Below are experts of layer 7 (counted from 0) of a mixture-of-experts language model. Rows are named router (the router's row for the expert), gate (a neuron's input weights, with its number), up (a neuron's input weights, with its number) and show model dimensions 0-95. Each number is 500 + 40 x the weight over its row's rms, rounded and kept within 0 to 999. Numbers have three digits each.
Before each expert's rows: "comes after" lists some tokens at least twice as common just before its tokens as in all text. This comes from a sample of Wikipedia text that the model never trained on. Tokens count by the router's weight.

# expert 14
comes after: " | ", "1", " ", "2", ", ", "| "
router:514490429441534538500568469458505568534507480455476413494527496487457451537516507435526495551540439487462470500529449496474545502527530515491508431542535509505499526484470540401463505506457508511535455537438459484472458513521559573472546545478563552528554504507456573437582441472537529528
gate2:500430498614493566518500496496501467516521449458428572517495526510516471483487487522548521517508532428528499491505571549514474397487537535494488493447493550499553483486496516493499481517515498530480498488476478556504541520510523452467411451545443525451432556501551391561515482426520461431
up2:576460478604491507493441501495480471467534475496457598557536476513481479477478452465508573538558530446465446471534549520490499468511517525414463430524505583498570461483444518459547456504483522510541471497491485511491518558490529450460442530532445548496473538504488434522544483427563505472
gate3:436471513479543507479520517526535481528470594566559542497470469526537505476468565513512525499410506566504491488478531459528574556572495545500465459479448471514531524431523457520583507546504515526434474502470499492497555490515521521508458473488504444520484458486491534421389573434562480533
up3:430414463498521511491519507500464536520472530487502505516489420471539487490467530503544548521415500427448494469610535453532574528577528548528468442467475442471556515462531477511544521543482566526514442550466542455511548481470512531521412493488519472558488450520489513455477575453516505507
gate4:522478504460516464478555575490558447583574438484457477415482471566504486487474437570484459577445496452503501411433532475500526524506516558516479471505523510506462520501478508567550480500458445481533494528490488535476533512525445570540472500608501514492457484533482450498500540426493543518
up4:505481478500506457454596624479525411573557505477485504411435472576525459452552423563465497536477453467503480454513501513507543503487504498481434482464494489493498480515460477554522489529446500535498507470522517526551549448499490544545493505563447479504472469488464402486489553473461532512
gate5:453511416526465469561438503446501542477421501491495481434521512499479531486500536478518549462441496490504501493543438457518556550473456498518538487520387454498499531462496432483521559484474415514542498487424514495533556454415527554498487511487449512465470522410540483514521540427459497551
up5:455505513528506446545495546484478544512441492493482468425515545499526540495500506498493529434451463465535483449527431482498581591532497474495539452485408428515462522513525451473480583487473438506538523442499471468548549535423514530489513518488422489522476546441540535560485490448511443581
gate6:445470527550548499540563587486550445494472506562607486454425512427515434528527467499531507426522517473485511465482499483455544557466586512503534484520498472495522522491538455491476464512409473520521491462455457508603490447517511498469524474570488468515487488471509554502413484548520501515
up6:456477508539506496548496551494585507528486549634572473471470525471497449483461486499518499502516504477470492478496552526495490569554576546477493458543519543510534537534537500465443413550450482526475441482506429450596487471521499513495543508532505422532466455477493523475443483589512530523
gate7:520533520420489524538502487536478509527493465547527499536452499494486454508501555468508462575462529510484489468554463428486526449565511494541574455506492500534415529508508492484563515384513506464480528435534537554514492562501521456603567467441495521475511583573551533471487531542490460485
up7:491441549493508549442507496536478510511580437542554470499511523509632503535551460485477525521479458496501407467523523523518435489506472461494458485492415459471467475463474465486527461485467436534495560476444455505522462505498550497624507521485469508541536443516439520530542464538433468511
gate8:534431590506506479572481523517513519522476501535411538475508445448518483474507484444519492474550554470457546503453530458492462539508499506511511462552533551388559498519482538487554555445555491527454499548446488456534509456494508482548494533502510476477468507499525545456452491551517649490
up8:507453530473542558435428450509521484517506519509413520525448503510569549414515489475556516485452515481485525477393510489505441518477452485508532459478490518467503490497546567451545588415484523474418504545436488510519486489512495479560480552520446459557482459449544497537542458512490565502
gate9:551471469519502487446559556516530448519525537442524494474458511479541478502482549468463517488530462513445441578519555557507565523410571404460493534510437475470520503420484480446524455525491440538451550462460483487588517500530479479501528511527484481565516489435492554534529523523565533534
up9:515477509488479524512467504485477474585456505458361480436556521467546544535412541416590549596547505457425519485512486489566530480475519481497505489504482478539448488479504485450545511505593479519405534509520451481508514568493479521466489503466514554468493494488518546472506494520487495473
gate10:445458417488490531475416489506526505510433526570500489472475553569464553514576542504540449462490508596464483551531494485545452552504511467446539436482439445474515504541482520416500581481506529512461443482486516530539473511509469473504486539524446456484484471450593508495555557534518503513
up10:404437484508486477506423503476562516518416528518494513517462499513511549566504558525608466474481469546459447466529486500534499539542471492465542520452432445491506505509472515450494599533498489495468465517459507450490482462493534458527463589499446466496514470426511479521559558566506509428
gate11:428522523456527472488516480465522457472513530531624511448429522518543492538584537528572533480475502506475557495535534533551555482412485444503559547457492458489548494527513478524521522453532448557472548521493439586538503547506510476429510454492511521554489523455551470516508477473465545558
up11:511520510482503511552525507466526511520554516481528444502489494479520470548459511453599533508464444469492534493580502545488504541447440466505559522488473490508530525518520500567515522395462467539567581503479440573523496517447525579424487530481517588587518486484482533509507493464505510602
gate12:483475464454566530538507475508429522528459481469522525495387581503468479455478409516551507477553462486501516538446555485442533489517542507492530524497481518614482565448516495497511519525432528522469553533532472489495526538477499515498571510526502443515500502503581512475481531513500414388
up12:532471498528579505505560520493508505485493455469517517542456609471480520516456429513494490471589461434466496521524623543428530517483527494479558504502488522524580502488486537499536461472446531486518506491540415527486501460436442564520574538530552483529512495473557496538470539498542507431
gate13:520567428489539518467467507508480490516453466483445512528429530514489450461458431581502494491555446494469497502517509485471612435494583513449477486463543479529542519536484527478502556598574530562450459472516490449459504527510496421461544546466515517513452589480513454507482497539487481516
up13:569470438510559554462449474481428548570432521477432485499420508524522484407474484553495506541520449509527475557501546453514582506541553568478477507513532467533486543550531587496511496520479513463410505487436486561527536548504495499489525536496478498487444577493541486505484491496433477496
gate14:452484489441543445518415436445558572483491487551495540476475553522547501489511529501504436504444515578543513552483474483511436437469498511564507570457503462493486520562489553492553555422533480429471532483465555492535444463512518457482543425460517473531436547457475491512482489538454479484
up14:454538517485454369516510454458595538504487484507527509483526565518532488516545492461469442511461456509522577526494511529467494509470504460549508517434519431468496531517530469506484628471469521487507494450508556481522450487521524497479561461462554531540463518508416513500438432539495580489
gate15:485564489439504557562507496478598561481498534548486435502555421462507466476583501500517454558525549515509521556520535568480506421505465454517502475520430533521517491526501565578523459457511472518482469424464536517475437496523544479509524489444499434514449495548463461436447517459477485506
up15:466488479512421476527512588540572482515489510524549472553491487456508459488555543486429459487559537473419444562504555523475501483484560475463440496539504581418533420495481475561482448500491514538435464438525566513495493454504499467496472565532469433545480500513501462460485520458548476536
gate16:511456488536462512506516425467426445499473472476557448526456517472467523448540525486577509513576529468482484506555481416488494524445560563540535523428496490492498505486567513445496474506531463498447438490464513498452449459487515455524548531492495497490536546499462396545615543511458550487
up16:465501562506421503492545519461445491558511553498585415492499544432487508524483539465499510523502509470497548455516514421488482479505563523494568479487541465486479506513585489493421500496473436460524483496482501487488447365500417445591550523515541503511544505488478475504520501564461526468
gate17:503384550510543469442513457528507511554545497466523515520500514453437381521441472483520483512507574509512532512487482516425518520535508552482477466494554518508487465444482550415526479475510497494489506486461450531478497469503411479526571518540545487470454503494579519533432458574478498418
up17:575399526528512469522536452518560504478590428473543581533547449565458457532469494450549545529471575490501558496458566485484507549449500492492532471469567499552484477404476498461552502443480479520462495492446492514519484493490452450484505514497511528473485482425564550524514471521514468464
gate18:452557582449534495485449517545593454511501574529508545501437584541481471507455504482483493514494512548474489521467495521445553541491435534480481493498454439512521527531502490585599500506572434512436531488530488561485475458591460487490489511514510527472484437457496534469447468534560521486
up18:456473573445523458468434509538651450510511508507472519504446559463476509580477539524471450540511506538484520540512482529504558511426475551474485519549490455511480474486493486516507444439525435487467536484513546508413441402512445506484551510542558513514510486491482499468530468495523537435

# expert 0
comes after: "\n", "\n\n", " |", ")", " |  |", "==="
router:500505457412579463544460480477482494539407503518511539523515443546479531564441483419513502517502467544528450521506515475494455558511444505477513510573485565553490593554480547495488533457480524523436497553535566450496467538468533443463491557457468540515486481472453543487494590505513550490
gate0:532504484516483531495496509510501543475488440477516465515468472520485439458494505525502521419544459516469570500516537515578520494471557512487528446503514458535583526441560496511489503505612479540567462478554557448551561441532378489497522510585540460448501528501572522529479481476448461515
up0:440497490516511544528562484507493569524519541487512535478439510518493477471569482560452473455481520478496589458492453471515549392543547478483502520465552458510472457448531529502525497481522514524516526458453446564463513515507410490480437511549504458495444535504616425526480459558442461506
gate1:502511532507472490508562516479475442560471497496562526506410517549507456480498548493446446470495517473450548532409558499620553474439495479451523464489559476569495481494491464542486507444479433484494525455485472486554491456468492487509561426489500524515511481438453507447443463470593485539
up1:479450452488453534510518510520444437602493520540558396552457499499551452517480524525505505470483502533411474494433556461597526453450516425517485483470532557568499520510532528552520514487484509499488520519471523450560528436479493489473539463449418539576498528490476480489480532521504493557
gate2:489509473516468556494581473512516450512507510530478525492476554433519445473484476508435455533514514408531510494436536542527604454486534485554549496464608425479491500505467490506473537511576537451493563422438485489498548479547450459535506483516499466448494561496478444527494531581497493529
up2:528505495512526522526542489448539451543455456469517621508537486433517510510451472511446430577493487443557465489439528532483560544445490506498524522482574456486491541511479530506467597526565513449490588448489464458540502447528487464514521445522481493447520508489485484545540561546537511566
gate3:464522495523500468520503514538489506582492550587461536510536547496516539413497529486522453478474476456405506562540470545526502542466486513530532499525460519528453494445558399557533465505560460525455547499504556476434491454508425453550450461538539521469500496446491468513451489571540530439
up3:522553481476499545527558476520513535563507503561405514523483515554489515471509483519543465469475481425437476556545494500564563544524493520561556509540564534551454525497512482534485464581582451519495504514492536470420486496536412437500466454529530474434449553499502470475439497509551493447
gate4:497501471445568523532558477467451451494530506443551446466469531579535484522457436541466497518541516472535497435510478478501468503515555518562559484575512549478469539489535524559455465540511507567518436533473510459538524525584486475480544439437519402463507536445492462497501449495438561485
up4:483433494438526526512616484473527440519583532436514473483417523550531492524459483618455462496511499450508489461448491532488495475509569504572502480538492483475465502492564512540447475488486530516563487514467479483515546490586432533542546469482538462510515528456530470543526420493459489470
gate5:528496554484533548582619481541607504556449483501578500499518561495549483513482469459505583507496500513447523444528525498463529526454515544540470429512479448492568468532545496489510487498505557543543549504472513512458545446516498445546539471501518530477499489489503524608518411496494487498
up5:477544461509473539512589495559534526487426423512565465568453559499486463506504504435548522466475497592422503504540535561484459488430504505525428484517465480463519485515546500432522503503491534460437571508527516458483517498519478410514571519527587520502478469475497506563487430522498486495
gate6:484527518515480531539523545574537529512508603484554553434532501548487507508473531510470559504460448445498545485512383499480624588513495538428571418501485468498497550462544524541458514448527527488536502468535519483488485427469519476461503516469485442481500528525498535498466507541537501464
up6:496550441490469568553531522548538535529474527506462476439506489508471513527491549498511562480561451531543512495492475451520575412492497499568517461485539459527524504476501518537488468456575538515529448494486529478403505434461461524504490535502548456503429543444502524480561517397393490526
gate7:496382470435514506539483523479465513538483444487505410500497489507521501479505511574541488531450513469455502530533431519463450588533508492508520515514456556495469532559516511537547494489480537494486549507453491519447480524529468510419482518502531443531490492558592549439410543482433501411
up7:476469410407460483558497545497565477511485483503575454513453473473494467497533494579486527510463462509513480544514471519480466494414448486537488510480503468473550465564449512561519541447497495422482515502438541471551476491501488485500451452522549512466480480550540412487426574461432469446
gate8:437476528484478512590505414438489471495498448510459504531452532481422496444459571513500480416565578515511504509528569479521462512477549509587501488479449529467518479523526486531510453553506502569456521529473489535501542441459459460485473483470517418492424550519483521523561527520496529583
up8:455501490503513508524495452425481462491522544453475468428489547520484560480456608516467454408550559523518488480480497489544518454509506491553513483451450501496486504424544495543464520557518472479540529472544475523466558533454446424509543477483514483467440571498466529587566493423534494555
gate9:396498510422497566521430511509502501463485514480497493417426491463500463452486525450503522599482519465515514557529523517556463557417553501538546536488464554539508497479453516546465486495510455521512508558492517518471484597531470489545538503508464501471485565527473540507540553509442427574
up9:430543512456510547548510580539548503503510511504497477445373524455511388462498509508468496530531529463487551557540563499560504554459579448536571511460471524516497429513456538547484491506541467561547494494513557474479503553514441494511527526492463515492479550519444485523497547519474483564
gate10:534528468555489487538456518581454490516520468542480466478492551526560336491488458494469420483515550465528496541495524451535524507463511514544484565440541490491629488510488489492526454524562495553514532475491575518508471548507499459527483544489488481502474543504489463527448498451436557486
up10:493529460527477497537465553545428513544524518490558466480521513527534405516447429455466431500551483420516489554520515481519538484536463515472579564428519507532574530508491527475454487481606558580530521487515483532481508523492474416467467512522511478505496537529510515567477542453446542452
gate11:508519524504471568453408525548577481431578501483483501537544497494490493488501456521437462560426478419517491605507534556471453465496494493513525452541461504526475471571462544518525520496481491414519507518467464506471502506465513476574577500472546516496448483508532455563474498428441474459
up11:503549521460512507466479532551535486497572494483479505491577551500512481549493518458465464498516473505544481517518541515502544474528519529528514525431511529558518522515480561540494576477473532539552505513480464435382610501488489442478605558478487500537463545465504464564496568458463521404
gate12:525494456485493491509472562483497521523428511480469494516467522499524565468467469460614457491490448545489520511475422485565536619439477536484548460487455515505460546490517456467434517554495490516467587508477511443483513525523479498459518438499543531455525465379562468518492541542524536482
up12:473497462469460522507518576457452491527458502461488445491486539483529519508433493504546427463530489528482522462476387481605568532488506511497538501528486516464442535450527449508444519621468516520477522526460539459531522470563475474457511419470516529451499489406505493518513505542550519437
gate13:539429527463502472585532520484470504459505499534523502487493475553429465504563427535538519422487520510532541489496513452514553444487544495441455607523524489414465484542436436460440440528483502530464466468533514538521505488489518591527558507501543488481423541458479506486443477515553512461
up13:519426533483497526524507537489459541492543465551476559478499476518520503539483454549514509490512545464517520441524498442506560490511549532488564585574517501471444515546497494525447399447508461518443456458523505512533492463485498562580565529529495457479376565458464531547466505553541515513
gate14:408435543533467524519524490586565440552494513496490481428450453441550448482485445542473531506500495518483507501489444543535501481421520449537531532477510444444514443542533441484507483470498561514521541530526504466491516463532487511470547463472540508549473554414529484573518507578579525476
up14:453499499564487489501460494562479467496455411458501549494400438495535413479475486525509555478511496548507475526514474560488466456430499420548552550528498462477531417556499443467548471448454580456454526575504544480497512479510479473490525469467517459543495501452488446498548488553529490453
gate15:587424481483532549514503521502543429462441591498515510489451529476437482475398428588538415530469458442429491501485474494544511445533547494517485488527463514481528513505563549517441525497497546525495484435459503482535486443458478458447501492439492491520480528533500460562484547514484463520
up15:590456493540497534490489528487511437485490558491512516540462519452526486440460441553550496556515511457434509534560471540567455400566574476546463499557463484523541455514556556540490477535479566514476533463460555442544495430453461496476464480494512488456507536502530456495484502469415505521
gate16:458412506450529462524543507457502463543518556536535498486483509513496461514500488518558528522499449529381558510497427572519557535487546498460547539498558520537451529474579458495439477516490470524483520494507495473456484561550494464483510468511485529473543506573572483458458488441514372506
up16:479521555462522499615554508494477503520489507508530502506461482527504466489520500484505520519592531503456529430546389502519559509541558527494584489534570509514436571528548451504507459548493583535496438508564566432493489543523485500498521470451522450491498579483516529469501442492516444526

# expert 8
comes after: "\n", "2", "1", " | ", "0", " |"
router:512521525480548463482509503464543455526536550459513541564519435542481529573499475484416510512476485502508455479545485596457465507570444537476486469580482565550485473520500514546440465510467538445472530505496458482491538475480511506480605412461547578499503478555466517451446432467512509462
gate2:493485502570514603534491482476444497445562539495457517561475570491468497515541444504510453496480477425485471446446569490492448470525506499468523559412457478550461507551478539530589478526504486518463406449473522527490482472576494504529493512492507478478423500532529453483537486498539483403
up2:536439506519543588531512461507486445443531537561506506481510577493454481439578486535528497489468513429478526482462567508527481446498557445509499496462462443545442543526527542550548503526477461613519524423528484476454505511557470512504471462518531431471405494543505544488531517481537488473
gate3:519477478468515530429519510537517506559466591478525575498528515466439496468550434534517554498554523521548562504458474580455503474541552504448412433505481421412508482476459475534420493518480525462513515424494514455531486485460478479506533525481499529500524461448465451456493484480410500464
up3:482502534465550517450485499554546489522495557493576556514524500444526483424573428509501481483518483518513570503430508505521558487548546516454473461497436407433534509432504464517456505452461503465511552406485557526492489486473487467516503455490434479495518494463512434506493468464375486489
gate4:497449419538459545444468447522516462438454547542526550446480546474495491541586487547516488545458453528475490444507466519447478476566460471415471478468482512549517506537521514462455585532511553498517528466462494563533531465474455481533514530581488513537473475453536409499534496442467555478
up4:498443485527548487504504496499495463403496503581501534446449490500479515542581525522517546512458440567487524446538435478480527501572483485428478483442487500608534517535501511504410537521521498500526453450508463544501553536486456460496467475578494488513481485414501470506489446399505494457
gate5:536492511524484530573518507488523570500481489560517482511466491419495448474472530528559530477481519481433552508450478476526535483422615434498529519455523504522500540449573517522510486480557528506546488462480511469554580512529416464447419531547509483465497579462572489562531511515512455506
up5:503522444455409488475511466545431470539472544561468518464483555431483479487521510500455523536501514531480512498509612433546484460495538513549491491494462439507570474511519518480544522563597504469553533442500528522444558432469431543524514519482499427463495496551573514502512503425480495520
gate6:519469479483531530490533483471471423460539522525516504505431563465498498502511477576533454395504532511498507504491473486491513532529511512478506582492437485605440485522431474560463437515537469480486442493507556519470545507534479436484517497478572454463446566453529549463542529477527407433
up6:536543524525492524475527476517467474490552529568520493473454525475532488446547498642476440414518559488509521526517502516480512481472501502479515546448430488575473454526471484512480449424508467512523514482450545478517553544540490471541494469484561509546403532449498562499566511466567436539
gate7:475440492468517471458519571472528503450542488484535532534492508557488493481499476526516491508419454575564530482527485455429534537503534467507462600486468451491483549523475554530479486544491494534516496501503552473467524476614483538434542469510548466446443513581489444512414474463551465432
up7:478504494471505529543582561521568547473538560494608568489517501521507481480523483526524514545445465535561530509497510447475500489476548446533539524457475456495500552497534557528502502517491498623581541505460549489508518448541504555441520478505534398484495507583508465529459502448537458509
gate8:519482484492501474496508563459495480574535490499507486564466484583468469465508413564463552503508457521465496422519426400451490544510482588432479525532484520523504507522455539551477490497492516479520505507509445435462524466600524589462531470482497478438438491442480479528455489439516526504
up8:519438428503483532480531531466520482540518514540519475496403506540509455459513461567558547483467486514491517450522480436497514489516513525437491529489443477530514500454517525527466536461567452508563573456519466440536565540619494567444530468510468537480380519488501472571497494478497523515
gate9:473495462462533568463489496500534503565524562464555485523421522491464498551467505529544432560427473521499518442431476479528472455539527473485586525511501451551508469452516467465484536506488527466445570499426501460548529427600442532480551484514489510549511559473534492539499555551462529528
up9:423513419435554557496489468466524519522544544496551515544512516524468475561489586524535492514490494470521472468487489522459494444532529540454552508518559499524441545444514424518431581497518571445513518536507536474562522440567433518474537467481473545569491560493515524533506537565505541474
gate10:467436507503477557487508499461494484476508468543554444517467558536449473439539456590460452406484539482537513489506517501475531403471544504463456551479439476546469521534500511465503494494540489491550515475505469507553501523586463518488490492524525544452469560387507507496508452428477411443
up10:495430468479529537483456451481538466486541449509557457512452542579423491422566461569473430507472580467544500484518530563500519439480490545424442542515439540578482467565493540491528504489558542449527480508479459510531491543537490518433481491537515485486463542487503493445501484469452441495
gate11:537523393490528446492505481528476530521543407531528490502460461546445517446515509555534513416530570469400515496458541508516504456437519525484470520477451545498492438499460486493449549510524520491513548463561451560479478463534548503424475479477470522418440513553493473541486429499542513475
up11:531466459467530402513474519556469482535495406533471521496470462565455524457443505471581475475500514513463519515445520543542469468470492554518508563478491552524485466539435536506485549532555528463526521481605491553434509476475542458440486469507453519481456555564533458501481492538541456419
gate12:561437439441507535535561492516590489505503562514548480459487421517466509519547575516471554543444491535507469559504500483510549502571482560543526466539476442528510493550453502512446492443519536560545509504444515509452528482508492550409536503489531516529456501478400466495471557439474527481
up12:515461430522474588507540493517544483504406489558551421455470450506451503488554564500538508510457484512478497543441460454557612492538481486522490501511466425525515530544490494487482521467557507567563521453473580508492451519457486487501517495527508551511468524399469492469511555426495495504
gate13:452508433476512495565512502485482487486508533503511460481542479520521512470573566479542509495526503444542528509515519517542520538446504560543436502503544508452463620490540474545503497496488497444536510494413467503477515511576468542504545467486558492535467538514621374492491500568460525452
up13:452504425486490512576547501457519455454467503429517465449541450510549487477553571516506532452557507516533499488528500522542474516423568494539462548502492473447525554511537503515502546491460470446503543510409507462506511521575479511542549476491582544473516579479587406502543522515476530475
gate14:501456510476486528536546532489486455496468477505439517545507540510534493448474519533491484522573527501506506517387511534473519545430504483573501559484508426441573509503516526482515527501551560444514527466450438550445508460575407442501512450488526479515481541384531467513525507558555503472
up14:525479515469500555532537554485502501489528490460453563510510500481555541466482497506469491523581473486564492511456549519465504518468480470539560530448447412511574455489486516548485551461527533426495568497478470504440514462562467471494549466512498470503439529403494441539486527623567507450
gate15:440505503441574476481462507418479540533466534531499588504478457452479464442570484512479522486552507486480462523462464579470572492455481502422489520502470535539533464514495532575446482498595466499531507456432491506462481481541490468510436501520425530471424527547522525540483529464504465579
up15:454557532458575557461471472492481478519469470555544579472489502531533428481536497514474515450566482463527463518519498507499608498507479532516441444519476501430499494457512479563494472469579446526605423444434530569531501475535489507508454519544438455506465524501486518530499506531482476563
gate16:541507516468506555475608502544530497493504471531523423518481542516537466473446489541430484450493556502536497494474549522522523449496531532513524409523487525516515490537518510445534461550484551459515490510525450504463550474417469460587514504513536520477515586496484441460519459433473363508
up16:498543518470535564492532538555524455452460471600517473494449517546483487495469487591499473446501550485515547521445473496581526482509505512499460439525443477467588512561500491443529465575486485495490512508542461571535564460444477441526459535528528534472527554444486513493491498526512384491
gate17:528465462475445510513464508570546504515430522530563503529553440564444482514505511519520563493499454443500503469515457425525556554497461597512455467528466526483491570517470454531464463509442452553479515476447548439470462492431496528416456488484542501502489507455478550448538505411446495502
up17:453518466489426539509508522620527536544417515533545536506525461534456532478531509494508493438495479436513545471489479431546576548460479580524527473526488530493464545457497443554429507524497521593478509493498548449530481453473496496402443459507533498513461520444484497517555557500477497473
gate18:509548463515521554510503534518538463360460463472496432475516504500481420521510520527549422456518495487519540488531496580508611509499471514562498474472499503486590520531496435523593500543523512449554454457494554517510538504501508507473511541503472441522481525483534486478428547476416507488
up18:554511499507518512499493544515621545426528450454520462476570448527532429557487489534494458477491480493571510433520523601465637494505468526563465514481515521476553528548483497545505454542524552435573465492528475492507551509488468511460493565513494454516485512538502498508447491491470508481

# expert 15
comes after: " | ", "0", "–", "; ", " ", "3"
router:516478552483545414467427516472450508475555454473447487579510452503479527515488458474408447580541522487539465516552553532471474470534498513471432502560557560510479454508456533504488449526525571487449459549511510477413484517454496549498476542504468511522532497571474449454533484559507549537
gate2:496400443511509488480469481465498507445488501510522511583425489543481537483538454489472467500480490537546510500519419478458478451498487538523468528472462449537468459530540540434538524520560567438568538465553539498521572457505528429457504380525566499529527504506498453479495488517473547428
up2:538441473540537493523509474518512519501526506545507459444440501468542511428588500561473504473465496532513509505536457433466473508447476577516501512497491491482434490542519545490516511569640498519505530507580579490573473476538532429485476475561489486430461561542524462555505512500447513470
gate3:541446495503466470504573485455490557520467594500516586533462465550537487491423413513535529566425534481483521484563458454522536515519501561557505523510459470484426524556531561553510446476527475529460487555495504547516521516466445458482466542565509536480466508459520529518438544510568497476
up3:517453546506432481448513465451511592500491618573520521527465478508609499487495426528527511520485481454534503515534458483555528510487483483519503528496475400472461472522534533541484498502491492536455515549518517546552482489487500441416414496545483480500449450463505547521465586535514555510
gate4:429459568522513522496510516511490566447553517464499551437518499475514536507511499549497476446391474512492527526494568447473581460527528426503541569486488433489483534433509532487489514408572474541525525479494490574566566431478474542507509481568571489484505550501524513486521467491508542490
up4:480475566590549480537536475523518567425532465513481513444500460492518522507502503484493482435464475497449518531570562471483566441500544462503543542522536458517484543475509536482567445404530443586514517478573528526555515463494526559504483530514551471463517564479537518522555445542558536494
gate5:513509432489515511516491504478490535561461480528465585514518499477484516454520477531477527529545459525493464470486518474495512580489456437512483548515486498513447458511477533511475451510527499415501443535479490503443454576462383441518478570549533444530365512500425463470472564506499547471
up5:536477441520525460502482512436465516575448500540496607532495502493505486441505464511503532505534424511511444468503520497482548602483464486492514543547456539489451477508498545526514497529489523430454451497472531522496478534454383422512486605511512499507381551503478459484516511462496530498
gate6:508490546432449519510569519512500436551489486459527512422468573420498486479517490488493495570464508516494573539459508525496532522464524525568512428517527465530555508458552525519441516455506477502530591472450450488521528470499526461497554536485433509452475551439539457553523454477421420532
up6:518518545440476519522489505407492450508527533521502466465460541427461489525570479526515543533550504567554563516487479510484453559478518520512515458527533456538529487509519548458447482471509498473586589512471475519467486439547545512476537573468487577441495500491522420541559510527412474565
gate7:508522470568563463486460545455458581457497461441385471546479555469491483496497490469487488453547580499546480457545527537474535420497511479507500499438497518528508465498492468545540503439462515505462528442529491516442519449523433543510485482475576501450464561547544521475550450553470574507
up7:499515491515519462516495512488601501511483483463466504556468559474546373389476563454510481450564544494454524526489523479590545487416494492491457506467514435480535479451497431499501462481504499528515565432472483489506473492494528505577461524491540469461515550505511557479561453514478511562
gate8:485529557482502499497491538562461492431461506524484511505484546486565504494463477542503472548580500449444499455416496539501499468486512530490609527519531500562481463523477516543548490439415523537452544528507552434460545445561523514555522507471461478461489548393483464535502560534559529469
up8:490511502479496465466470487518542414481485534467473479470446579512552528449448506564523459501527524441441516414420511546550538496455523526527559519487459484501508492522484465488607526441445503465440475481474506437490565512511519472484545454479401510549526538411538485490523532552533491475
gate9:446464575517498496434528558472479442464522487427445516576543510470511494519449465501504482524491503495471500536513428612498612482525539475545569444477529505522505488448497517575521510462494564485526496545499417515481620485499473429486533454498478505508463508510554510529476508457502474476
up9:469529584516486467493543574463418417497534491465465522531497487507492518498409464512507503531542436496427545490460417503479567500537473543542597489502531514586499489501481519501535480459504517553535474522560450496488566462465566410505504529523476484477439512477493533530499506439554471546
gate10:479501498455518467556536504510521424583501469494491510439415528511563521432496490467493532451419512554467477517507521504475515380483549533515536489467561431503473537554504540459494471526498460471495513527414541443499553505516475471440478500517498500431480604483558423493480475500476476477
up10:563516509495488489514528500508465504533515438512505470458458548472576533421576484466466539506419520530514518518516539507452462399435519507492478433473578421450490456525498508429481465505496499488515505515452519422541549527542475473443465520535524482397472566524538458526498445448466502524
gate11:442536545514391428527440493507486501401474592462532454506514507488495521455527478519530435485463496545472508545499523537471504499443478482505476516482357516469519528377527490484486541514473495512465508533471532457481543506481487517531561490501442494513538437470461503496536519574534488538
up11:487552483505482506524521492555511541443471524444560476526496457548497565510496452512475483494550586542519464515492517547446491457454540514492525487449472536451515489364562501560486498555461510453516484505528505451461591530485447488497561438545459513534475579534486420507513456514530432469
gate12:422587549508539472472541507551575470416501483417490542589473533535600508499482476554519417475526559518485494473455483476549535507502479565491468513497454492491530484491475530556534523450512551494448523515575527518504507489523508512435480509500559501577454523438492515565520520558522481484
up12:430626538553487468503543467516590491417507515462485585528485584523529556525527553508537432449485547512501494522467448499529514491543523525478462520485436474482468461509512494573512554438573493488476556477530542529531530498521519443420482500485508531510471497484506494498542510520459438435
gate13:560402520519538484485495454528471522462461501491462559422469506527533549416591505534514489460441542516530548483448520526595500528485541482522418474494501476473479527482554529511493490478527427536446430505550600552514504538479484503500459523517530457509580504526441499482516475479521568517
up13:542380473483528467536555503499502511514465485477502548512444522528526479391515425537544512462453488547523557459466541496543467530500497471498470449511467473539451555506516525500464439488475448526501511581513587559472535486448447444450415536522480451490512516508508430483547484452548461498
gate14:528500474471413486483558504479495369503491483454545441512510516491464477443490502519472475481547427490476467530534495573513577440503496509532472467453496557457466512531453449543503509519489519482587427501553453543444508531534472474528535576556503527499555502507452463501546438429513486553
up14:466439528555450491493545512532440475503496430505517480532496461518520505460447486536514455456452442496468501531553493504481619455528467556567531511514475487531446492525462467543558508532481561483582476484565501504470558516528515454527564490595457526481459518488487437513503457465538443408
gate15:448505463477509458559496467463544501488477469481464494508471494519514531381500486471508535482532476570471545501505534514555501502494536475515437467456457498523500564532602491464560484461602539516468494464521460395448535498471421538546416540462482514509476515433559529505481511482529451548
up15:483517522504509464516434518466443576507500459485484455525472579515515585433492526473445474490561511522530503480489547540571456477519569458474460481451561561523500548554586524503536427428535521457409514510535462478476543484511425487524427531485469483501479514477511484469492561520449443494
gate16:489547434502533448485480499445544553517474455525451500496473477555504567443503503511460486486518518483478503506475531507554535469516472444427470470524472580582485466567471560516489488484447479459464416519499538521508505553491477526516479542495459532510412615484595453486447515430465452527
up16:485528497538480390474430477499561517512493491557506560487503530507511545433501507546466452464502477545494484518414499531525547509453490440453458580441435492531462474556443514451477519479507430536462485465498552536534481542520513473542469512480432525509381509483592454513463482493487471502
gate17:481477543430501510473541560503562519447509536464507512508543436475517462492512459434498532534462454504510548488491449549472549498545440461518473444500444481497531511434521510545526463536547527471596479507557440505493524535488510517521447469617464517478537464554571515445462477473504394452
up17:493470477453520513556517531464530461510525624465523510525458480483467473460483426524510582521454459515490522430443410523480491485500465485466533513474436482527490473502514523518420489532530522487579536471512474515526540430538477470476504470616464485446466468488577527514463527466501445424
gate18:427402455506433503499484526516489503514465529509503491486449465413530462465529539509471537502487523487486517561531463493540521423500512581515529564516465473451579481470504525534441463533541557467511516512524462567539590517547492472493399454609484479485523509511523489499496516556500479433
up18:499460507532473497519490498494426501459488520495472600518520484414515524501570505488460598510546537542520495541525486521509474453532523523508515537516476540445591463499479513496435489511510530456500469531509458572518595487484496468517380481604450444536546509515498467511498562552519451460